Below are experts of layer 2 (counted from 0) of a mixture-of-experts language model. Rows are named router (the router's row for the expert), gate (a neuron's input weights, with its number), up (a neuron's input weights, with its number) and show model dimensions 0-127. Each number is 128 + 24 x the weight over its row's rms, rounded and kept within 0 to 255.
After each expert's rows: "gets" lists some tokens that make up at least twice as much of what it gets as of all text; "comes after" lists some tokens at least twice as common just before its tokens as in all text. This comes from a sample of Wikipedia text that the model never trained on. Tokens count by the router's weight.

# expert 2
router [105 111 127 152 147 125  89 113  96 114 136 148 106 129 104 115  92 113 129 120 110 113 135  98 123 106 100  93 115 151 104 111 139  80 147 153 112 141 132 138 129 172 142 118 138 114 144 141 170 144 153 176 142 114  94 128 148  80 143 105 152  91 134 136 136 116 147 104 134  99 176 144  93 170 131 153 114 141  95 133  79 131 113 126 155 171 150 152  92 109 150 142 147 101 115 144 126 145  73 154 138 101 111  99 124  84 152 120  81 105 115 130  97 125 178 170 115 108 149 108 145 163 107 146 125 125 144 102]
gate0 [136 123 139  99 188 162 125 156 148 148 143 124 135 145  92  90 127 138 109 119 114 154 179 137 129 131 116 124 139 153 119  75 126 100 108 157 129 113 139 122 125 153 158 130 107  80  89 119  87 134 138 142 114 127 144 108 164 119 115 133 134 129 172  88 143 114 168  86 103 150 108 152 161 155 137 116 129 117 156  74 132  81 137 106 107 145 154 131 133 133 170 118 128 106 191 140 128 138 103 150 150  89 107 108 151 116 134 124 125 189 145 102 120  95 140 153 137 168 128 130 105 121 129 115 164 158 116 128]
up0 [153 111 151 172 135 143 141 110 120  81 145 175 119 131 109 108  98 137 142 111 115 137 118  94  52  92  84 133 106 137 100 136 143 143 137 130 105 134 147 138 145 123 113 115 112 143 102 121  94 111 103 126 157 127 135 135 160 118 110 144 118 109 132 104 139 120 169 131 140 133 110 154 142 144 136 157 105 135 124 144 128  91 175  96  97 138  94  85  80 102 136  96  80 109 163 104 138 127 170 126 132 128 144 130 128 106 123 167 110 141 170 105 112 145 129 130 119 142 124 121 135 153  77 123 160 161  66 172]
gets: "ba", "unt", "ctor", "ack", "da", "van"
comes after: " ", "co", " p", " Vi", " Ca", " tr"

# expert 15
router [106 140 112 106 159  98  98  98  98 110 121 147 136 149 107 150 125  97 130  94 140 110 155 103 120 106 103  97 135 113 102 113 103 108 179 163 108 159 136 123 121 158 108 103 136 104 157 143 160 152 147 158 118 107 102 102 165  96 159 106 145  99 106 166 137 101 166 133 147 109 145 134  99 151 141 135 153 152 111 101  92 118 103 140 150 146 145 157 104 112 152 154 115  97 111 152 115 148 102 161 148 113 118  92 166 122 130 108  93  80 109 147 102 140 130 153 153 101 168  94 165 153 112 140 108 156 108 165]
gate0 [116 118 102 143 141 108 138  88 121 102 149 148 136 165 110  80 121 126 113 118  88 100 143 144 137 130 173 167 112  82 108 106  81 141 129 142 131 114 103 117 133 114 106 123 104 107 148 137 141 117 139 154  95 103  99 139 127 115  98 122 169  85 158 146 135 133 146 105  98 171 140  92 116 161 110 151 147  96 175 126 147 142 120  73 117 140 134 129 120 112 100 140  91 100 125 175 107 139 111 117 123 104  57 114 145 125 126 154 108 141 108  97 101 159 121 149 122 116 110 126 133 139 100 192 109 154 153 123]
up0 [162 143 147 161 107 131  98 122 126 149 139 127 136 124 161 148 124  97 106 162 168 165 143 100 136 135 104 133 174 109 134 144 146 137 168 120 151 151 114  95 139 129 140 105 149 101 123 148 129 112  67 114 151 146 116 170  95 143 129 131 116 109 103 136 141 124 137 109 133  98  85 111 119 127 149  84 174 146 135 154 140 169 143 171 164 120 134 151 148 112 171 117 114 137 137 130 129 116 127 148  71 154  74 143  68 112 152  62 129 136 108 151 128 105 125 102 152 126 130 148 162 150 142  97 131 111 111 124]
gets: " S", " U", " the", "S", " E", " I"
comes after: "'", "-", "|", " |", " \"", " the"

# expert 0
router [105 142 111 107 158  97  97  99  99 112 120 148 134 147 107 152 124  97 131  96 139 110 155 104 120 107 101 102 135 113 102 112 104 108 177 163 108 158 136 120 123 157 106 105 130 103 159 143 159 147 146 159 118 107 100  99 166  96 157 103 145 100 109 164 140 103 165 132 144 110 145 131 101 149 144 132 147 152 107 101  92 118  96 136 152 148 144 157 105 110 160 155 113  97 109 151 117 148 100 160 149 113 125  94 164 122 130 109  94  79 109 148 101 142 133 151 152 102 165  81 165 158 116 143 107 156 110 165]
gate0 [116  84 130 160 142 102 121 122 103 157  95 126 185 145 105 104 109 120 155 140 163 133 144 103 150 151 101 151 140  99  94 144 123 157 100 161 135 142 165 125 159 161 112 123 159 117 129 127 149  91 151 180 118 165 116 149 173 118 112  99 130 123 119 108 122 121  71 152  88 120 124 131 119 156 114 115 140 140 140  94 148 142 110 114 116 118 148  92 148  42 160 121 149 118 157 131 126 126 108 115  95 131 127 102 138 128 122  93 119 107 106 142 141 118 175 136 148 149 122 109 137 131  89 164 108 159 145 154]
up0 [ 94 155 162  90 168 107  78 143 130 163 141  88 156 108 134 140 106 131 153 105 127 145 149  76 119 119 126 105 125 111 115 146 113 101 132 118 139 140 158 151 175 129 134 141 146 154 145 141 165 115 136 119 141 139  91 122 114 130 130 154 121 105 111 117  97  91 120 134 124 155 158 114 102 103 125 122 151  80 155 154 133 164  89 110 104 167  96 173 115 139  90 115 140 102 134 128 116 132  91 172 108 136  97  95 161 138 132 144 139 144 149  97 148  81 110 145 131 128  93 132  89 136 155  92 159 147 173 114]
gets: " |", " the", " 0", "er", "–0", " Li"
comes after: " |", " in", " of", " 19", " 0", " In"

# expert 10
router [114 138 108 138 163 116 105  85 109 128  81 119 127 151 110 143 141 106 153 105 109 124 149 127  99 103 124 101 144  91 104 107 109 115 120 157 131 141 127 122 128 150 130  87 135  72 139 138 159  98 134 118 137 116 103 132 177 126 143 121 139  96 134 153 114 135 149 147 174  98 125 121 104 152 155 133 119 145  93 120 127 129 130 126 179 149 108 146 137 119 109 173 149  98 149 144 124 171 145 193 152 112  96 109 188 104 123  70  96 134 123 135 105 147 112 177 160  97 136 118 170 157 106 123 103 144 138 141]
gate0 [135 116  79 111 133 144  93 153 120 135 159 114 172 145 117 107 141 129 120 102 131 113 131 101 123 125 131 152 117 140 134  68 127 123 146 127 151 141 119 111 114 152  97 149 144 116 129  99 118 140 129 160 129 140 119 144 112 147 130 132 185 127  86 179 101 151 163 190  82 124 112  90 118 175  97 104 171 114 109 109 126 154 177 135 151 130 125 163 147 151 148 119 146 161 117 141 156  90 146 124 103 121 111 148 161  78 114 126 140 122 171  95 113 162 133  89 132 177 132 157 135 129 142 126 133 109 154 146]
up0 [147 151  73 152 139 169 110 110 129 132 143 137 116  79 152 125 164 125 166 129 106 105 116 133 147 127 104 133 102 105 156 149 135 170 148 166 105 152 135 113 122 148 148 139 102  84 139 134 109 176  95 136 152 129 133 141 112 127 108 124 125 129 157 106 131  75 115 159 151 202 154 121 142 136  78 102 152 113 137 146 135 131 120 169 156 138 104  96 125  85 110 150 136 130 119 131 165 165  97 100 145 147 138 111 105 170 134 131 122 115 108 101  83  95  74 131 117 142 120 133 152  94 131 116 139 109 126 125]
gets: "-", ":", " –", "–", "|", "="
comes after: "\n", " Born", " Country", " by", "Species", " name"

# expert 17
router [112 154 131 103 127  64 130  96 107 114 124 141 173 168 100 179 117 127 122 103 147  96 136  91 140 123 142 117 137  80 108 104 120  85 160 139  89 136 167 134 140 192 142  89 134  84 149 130 127 130 132 155 147 127 106 112 155 124 152 107 122 115 133 156 132 131 197 146 137 130 115 144  98 153 143 137 105 172 106 125 109 121 118 143 155 102 148 149 115  92 118 146 139 106 117 117 144 148 106 146 166 128 133 100 173 114 146  74 130 102 115 137 123 146 131 151 155  89 159 120 152 106 116 119 129 144 115 144]
gate0 [165 116 168 143 163 105 140  99 136 115 106 161 172 122 144  99 115 108 145  82 155  85 117 153 125 150 146 133  93 101 119 134 126 120 157 105 161 124 161 118 140 128 137 119 100 116  96 104 101 137 128  82 187 145 116  68 166 108 133 134 112 147 141 142 159 125 129 158 106 119 118 120 110 163 102 104 131 120 109  84 165 139 153 130 164 111 116  89 117  85 160 136 112 110 123 103 160 149 137 142 126 111 131 147 145 100 137  95 150 157 192 139 122 156 136 143 112 131 115 141 148 144 181 149 126 109 119 120]
up0 [138  79 130 124 119 141 156 140 123 117 136 157 108 149 120 144 155 125 113 159 131 142 110 114 149 134 120 128 139 116 119 179 107 152  78 124 156 129 134 112 132 139 103 134 147 137 120 149  92 125  98 161 130 106 156 156 127 164 120 127 179  95  85 104 138  97 105 123 143 106 149 115 123 124 122 168  94 165 170 140 114 157 131  84  94 101 160 110  99 178 152 106  97 132 116 144 142 135 127 130  80 135 141 112 116 122 180 142 148  57 120 112 131 166 160 109 146  83 151 122  91 100 124 113 152 134 104 122]
gets: " in", " for", " at", " on", " from", " to"
comes after: "ed", "s", "ing", "ated", " located", " an"

# expert 24
router [139 172  93 137 154 125 102  70 138 114 143 129 164 136 145 125 155 122 126  89 128 131 147 134 112 115 122 104 115 120  90 139 124 119 169 144 120 183 122 104 168 159 117  86 132  90 163 140 158 146 112 174 103 104 125 123 172  92 157 115 127  51 112 140 132 116 155 111 137 126 148 151 107 147 117 160 118 132 106 106 124 138  94 166 148 122 136 157 106 146 135 163 110 103 134 151  93 141 122 165 114 105 140 101 148 143 122 120 102 113 136 117 115 123 163 140 157 110 148 153 160 139 116 128 139 189 142 167]
gate0 [125 175  92 139  93 114 109 145 113 109 135 122 187 122 135  78  92 113 168 146 147  87 154 147 148 131 101  83 105 115 137 139 139 121 128 147 121 141 143 115 125 144 114 115 150 119 128 143 153  79  97 132 164 135 119 154 102 115 129 113  96 108 127 133 128 150 117 132 134 110  95  87 100 128 153 142 119 106 145 131 135 161 152 141 136  83 148 124 120 121 101 123 112 106  79 143 190  89 109 138  87 167  86 125 145 125 103 141 116 106 124 152 152 166 167 126 124 102 129  94 172  83 107 105 129 111 119 156]
up0 [135 111 112 124 142 123 152 142 155 152 167 156 123 160 135 119 115 134 109  94 104 141 133 139 158 136 121 133 158 136 121 144 144 119 132 108 137 137 132 142 151 153 143 184 116 123 131  78 114 179 128 129 117 165 128  99 151 130 105 144 171 108 171 109 115 123 164 125 144 140 142 143 117 129  93 120  99 174 139 111 117 136 121 115 140 132 124  87 112 178 140 128 123 130 135 103  64 149 135 145 136  73 150 123  82  84 125 139 168  91 174 100 153 103 137 124 134 192 103 171 122 166 101 131 111 151 112 102]
gets: "re", " re", ")", "le", "che", " Re"
comes after: "c", "i", " P", " the", " Di", " Ko"

# expert 19
router [137 130 123 129 161 104 119  89 121 117 129 172 134 131 106 164 142  73 141  89 118 113 126  82 149 128 125  88 151 110 124 127 135  74 160 163 131 165 136 112 134 165 144 114 121 107 156 153 160 173 130 169 111 114  93 108 178 137 144 131 142  81 114 132 164 120 182 164 146 149 145 112 117 144 140 143 135 142 142 116 105 126 139 159 142 106 123 136 122 105 135 145 116 113 116 173 123 132 140 182 172 119  97  81 159 121 125  84 125 104 115 121 114 127 144 144 152  96 167  98 152 121 109 124 126 156 109 143]
gate0 [117 120 124  97 118 177 136 124 136 141 129 133 130 130  99 119  88 129 103 141 105 145  97 105 139  90 130 143 111 130 151 191 133 151 105 117 129 118 171  82 106 123 145 120 152 135 116 126 147 149 130 107  90 149 143 149 159 115 154 134 118  98 157 151 135 170 135  99 115 128 172 118 151 157 149  92 105 130 155 127 104  40 121 132 144 102 140 168 132 137 100 145 148 157 120  82  99 110 155 103 138 103 116 122 115 106 133 136 106 159 133 100 164 149 134  97  96 107 163 151 142 113 136 162 158 167 163 144]
up0 [121 118 103  80 120 157 160 103 144 138 120 159 128 145 117 101 149 171  82 142 119 146 148 158 130 125 109 124 125 126 153 174 103 142  94 118 151 143 128  97 129 147 164  91 146 134 106 116 102 186  85 107 113 153 164 102 148 130 138 133 144  73 154 127  98 182 122  98  90 126 151 157 135 153 154 123  94 129 136 130 147 105 159 111 184 101 142 154 153 138 101 145  99 139 121 151 122 130 135 128 139 115 120  85 103 143 140 161 112 158 161 126 164 164 127 104 113 158 141 136 118 120 111 155 101 144 139 156]
gets: " and", ",", " that", " or", " which", " who"
comes after: ",", "s", "ed", "es", "ing", "\""

# expert 26
router [132 127 115 136 175 101 118  77 132 119 138 117 134 172 132 171 126 120 128  84 143 114 123 152 124 114 114 140 132 128 114 109  95 102 148 131 104 163 121  85 114 123 108  80  86 111 107 164 135 137 153 183 118 111 125 115 153 123 152 129 109 121 140 148 110 103 163 102 137  87 144 132  87 168 158 156 157 129 115 104  77 120 147 155 140 163 147 145  94 129 116 145 135 102 123 136 129 134  89 168 154  79  98  97 144 123 108  95 126 106 124 129 114 129 153 172 163 128 137 114 126 108 109 117 108 151  95 185]
gate0 [121 145 100 150 146 150 157 120 127 100 105 102 140 152 147  89 142 104 102 125 108  56 145 149 122 159 150 168 127  68 108 156  94 125 146 142 130 166 164  97 106 115  98 119 150 112 120 166 115 153 122 146 130 123 163 159  88 110 147 155 141 171 159 125 115 144 130 122 132 104 142 150 114  88 114 115 153 149 106 128 109 110 117 127 129 119 186 140 167 174  92 112 128  97 134 157 121 151 147 140 145 107 121 117 125 121 129 121 103 121 151 165 122 120  81 157 147 119 120 160 163 149 144 113 167 148 163 126]
up0 [117 140 134 152 116 108 172 158 152 127 128 132 133 160 139  82 120 148  92 129 113 124 140  74 151 134 111 172 112 144 145  98  95 119 122 123 102 127 132 125 169  92 142  73 143 107 111 113 146 110 153  99 100 111 113 160 104  99 132  93 172 101 125 131 114 173 150 146 130  85  76 110 151 116 126 152 116 104  92 123  82 122 107 174 143 125 158 121 135 163 111 121 114 150 106 115 123 136 167 141 123 100 135 133 120  82 108 113 132 131 131 123 100 136 132 182 120 152 109  95 155 141 170  98 140 128 115  87]
gets: "ide", "ce", "son", "gin", "ice", "age"
comes after: " O", " G", "o", "O", " E", " Mi"

# expert 13
router [104 127  89 125 158  50 108 127  93 133 131 137 130 169 119 145 135  95 120 106 143  85 142 144 145 112 131 109 152 108 113 129 116 112 132 146 112 152 127 133 143 138  89 105 118 104 154 130 151 145 160 131  98 118 113 113 137 112 134 111 170  82 109 158 172  96 193 117 145 132 127 132 111 150 148 139 134 138 110  95  99 112 144 111 182 122 156 136 127  59 127 134 127  71 141 132 125 133 132 174 153  89 114  95 161 112 127  87 112 130 101 143 112 135 134 149 162 128 138 111 154 135  96 128  94 153 144 119]
gate0 [145 130  95 164 145 149 124 140 157 132 157 104 123 134 138 151 156 125 145 165 142 129  90 171 162 137  89 147 128 161 150 161 107 122 116 163  66 119 128 105  78 135 154 165 136  95 132 157 157 134 102 124 121 117 104 150 149 119 134 132 110 153 128 129  98 135 107 161 111 151  72 135 154 130 109 134 124 137  83 139 139 138 146 138 113 141 119 146 127  99  90 158 137 140 109 112 120 158 136 108 144 159 161 149 132 133 158 144 114 129 120 203 112 174 160  86 150 116 102 163 110 132 128 161 151 137  87 114]
up0 [154 127  85 162 137 152 121 155 151 100 137 141 103 143 127 154 167 129  84 169 109 150 124 147 138 131 113 155 129 154 134 149  95 137 116 181  79 109 156 135  90 103 144 170 153  97 100 140 134 125  86 107 135 130 130 154 140 143 150 117 110 152 134 120  94 161 122 140 127 137  71 166 168 146  91 117 114 155 139 153 127 152 153 137 117 121 104 143 122 104  94 137 136 103 125 105 111 171 130  93 136 157 189 126  88 149 119 140 131 147 109 180 106 141 147 116 149 110 100 146 119 148  89 133 127 130 107 154]
gets: "\n", " \"", "===", "“", "===="
comes after: "\n", " |", ".", "==", ")", " ="

# expert 18
router [142 130 122 143 141  77  88  85  91 127 152 158 123 147 126 152 149 129 162 129 132 121 151 127 140 121 106 124 124 116  96 151 113 105 116 152  97 152 134 115 111 163 104 125  90  69 122 134 132 122 155 138 135  74  99 118 151 100 137  97 150 103 119 157 135  77 143 136 139  91 173 120 113 176 146 164 112 126  99 108 132 145 111 120 163 109 184 135  81 111 165 125 149  84 145 118  99 120 128 142 107  77 171 112 132 158 138 127 108 102 126 150 120 157 113 143 122 133 157 106 143 149 123 114 108 157 132 162]
gate0 [ 99 122 111 137 139 114 159 152 112 128 143  76 101 165 125 122  87 153 137 117 117 136 101  79 103 117 114 132 151 156  79  79 123 134  91 112 102 130 153 114  97 129 100 111 135 123 141 129 155 173 146 108 173 125 122 140 136  73  76 142  83 107 122 136 158  92 114 130 108 124 140 119 120 139 137 105 109 105 143 136 155 124 145 150 101 119 151  98 153 116 131 192 147 105 145 146 181 124 113 123 126 136 134 107 158 155 159 170 155 142  90 136 110 176 113 145 136 126 141 119  99 139 117  98 155 157 125 124]
up0 [109 123 127 132 135 148 146  74 108 117 139  96 125 134 111 139 128 101 152 138 135 151 184  57 136 139 133 148  84 127 126 144 118 131  95 139 162 142 158  73 121 153  98 152 120  99 116 147 183 143 131 152 115 107 128 118 166 172 140 138 119 130 137 158 138  88 123 141 140 124  97 115 162 102 153 146 120 100 154 114 179 134 159 130 173 113 159 154 136  90 142 133 150 119 101 107 144  99 122 131 117 153 156  94 128 127 151 153 132 114 130 134 161 174 115 147 163 145 110 111 114 116  95 110 160 150 137  83]
gets: "r", "l", "ran", "bo", "vo", "á"
comes after: " A", " a", "A", " I", " F", " Vi"

# expert 27
router [113 142  95 132 153 102  98  79 100 111 140 155 167 135 103 134 156  97 117  95 129 140 168 102 139  90 147 115 115 107 106 151 110 127 182 133 147 157 148 129 123 164 139 123 112 119 137 121 182 132 127 148 119 119 118 104 191 116 153 104 134  79  72 149 130  91 158 116 134 166 163 110 104 111 118 142 161 156 100 101  91 134  91 160 181 138 116 143  99 128 100 145 121  85 126 132 108 129  98 149 117 133 127 102 119 134 102 122  97 115 102 148 126 144 135 135 163 141 139 113 153 118 118 146 101 139 119 166]
gate0 [129 142 124 114 117 133 121  97 139  97 114 153 115 142 118 106  81 130 108 124 118 174 124 114 134 123 116 142 133 121 183 118 138 118 107 120 190 128 127 155 185 145  99 127 119  51  79  98 141 129 121 152 151 102  97 148 139 127 135  91 123 144 118 127 138 114 112  95 118  90 171 183 103  82 160 106 140 105 124 139 110 152 154 127 158 118 119  73 123 118  81 116  96  89 131 125 124  88 114 127 121 109 121 161 113 130 127  91 126 109 133 154 147 150 115 146 134 163 137 137 143 113  79 149 138 129 109 114]
up0 [110 101 134 144 148 108 162 130 110 156 142 108 121  94 154 125 131 151 124 135 149 143 141 128 110 128 131  60 112 183  94 104 121 131 128 124  62 115 114 133  83 142 153 152 154 184 142 128  98 135  82 147 103 105 141 128 103 125 114 159 132 141 171 116 148 140 143 133 157 130 107 116 124 138  98 148 127 183 116 113 103 103 114 139 113 127 139 193 145 139 165 158 153 156  90 132 149 156 162 127 111 101  90 129 108 148 117 142 149 157 130 107 115  97 138 130 131 118 116 133 115 147 194 103 111 130 143 145]
gets: "e", " he", " He", " it", " also", " It"
comes after: ".", ",", " where", "re", " that", "gre"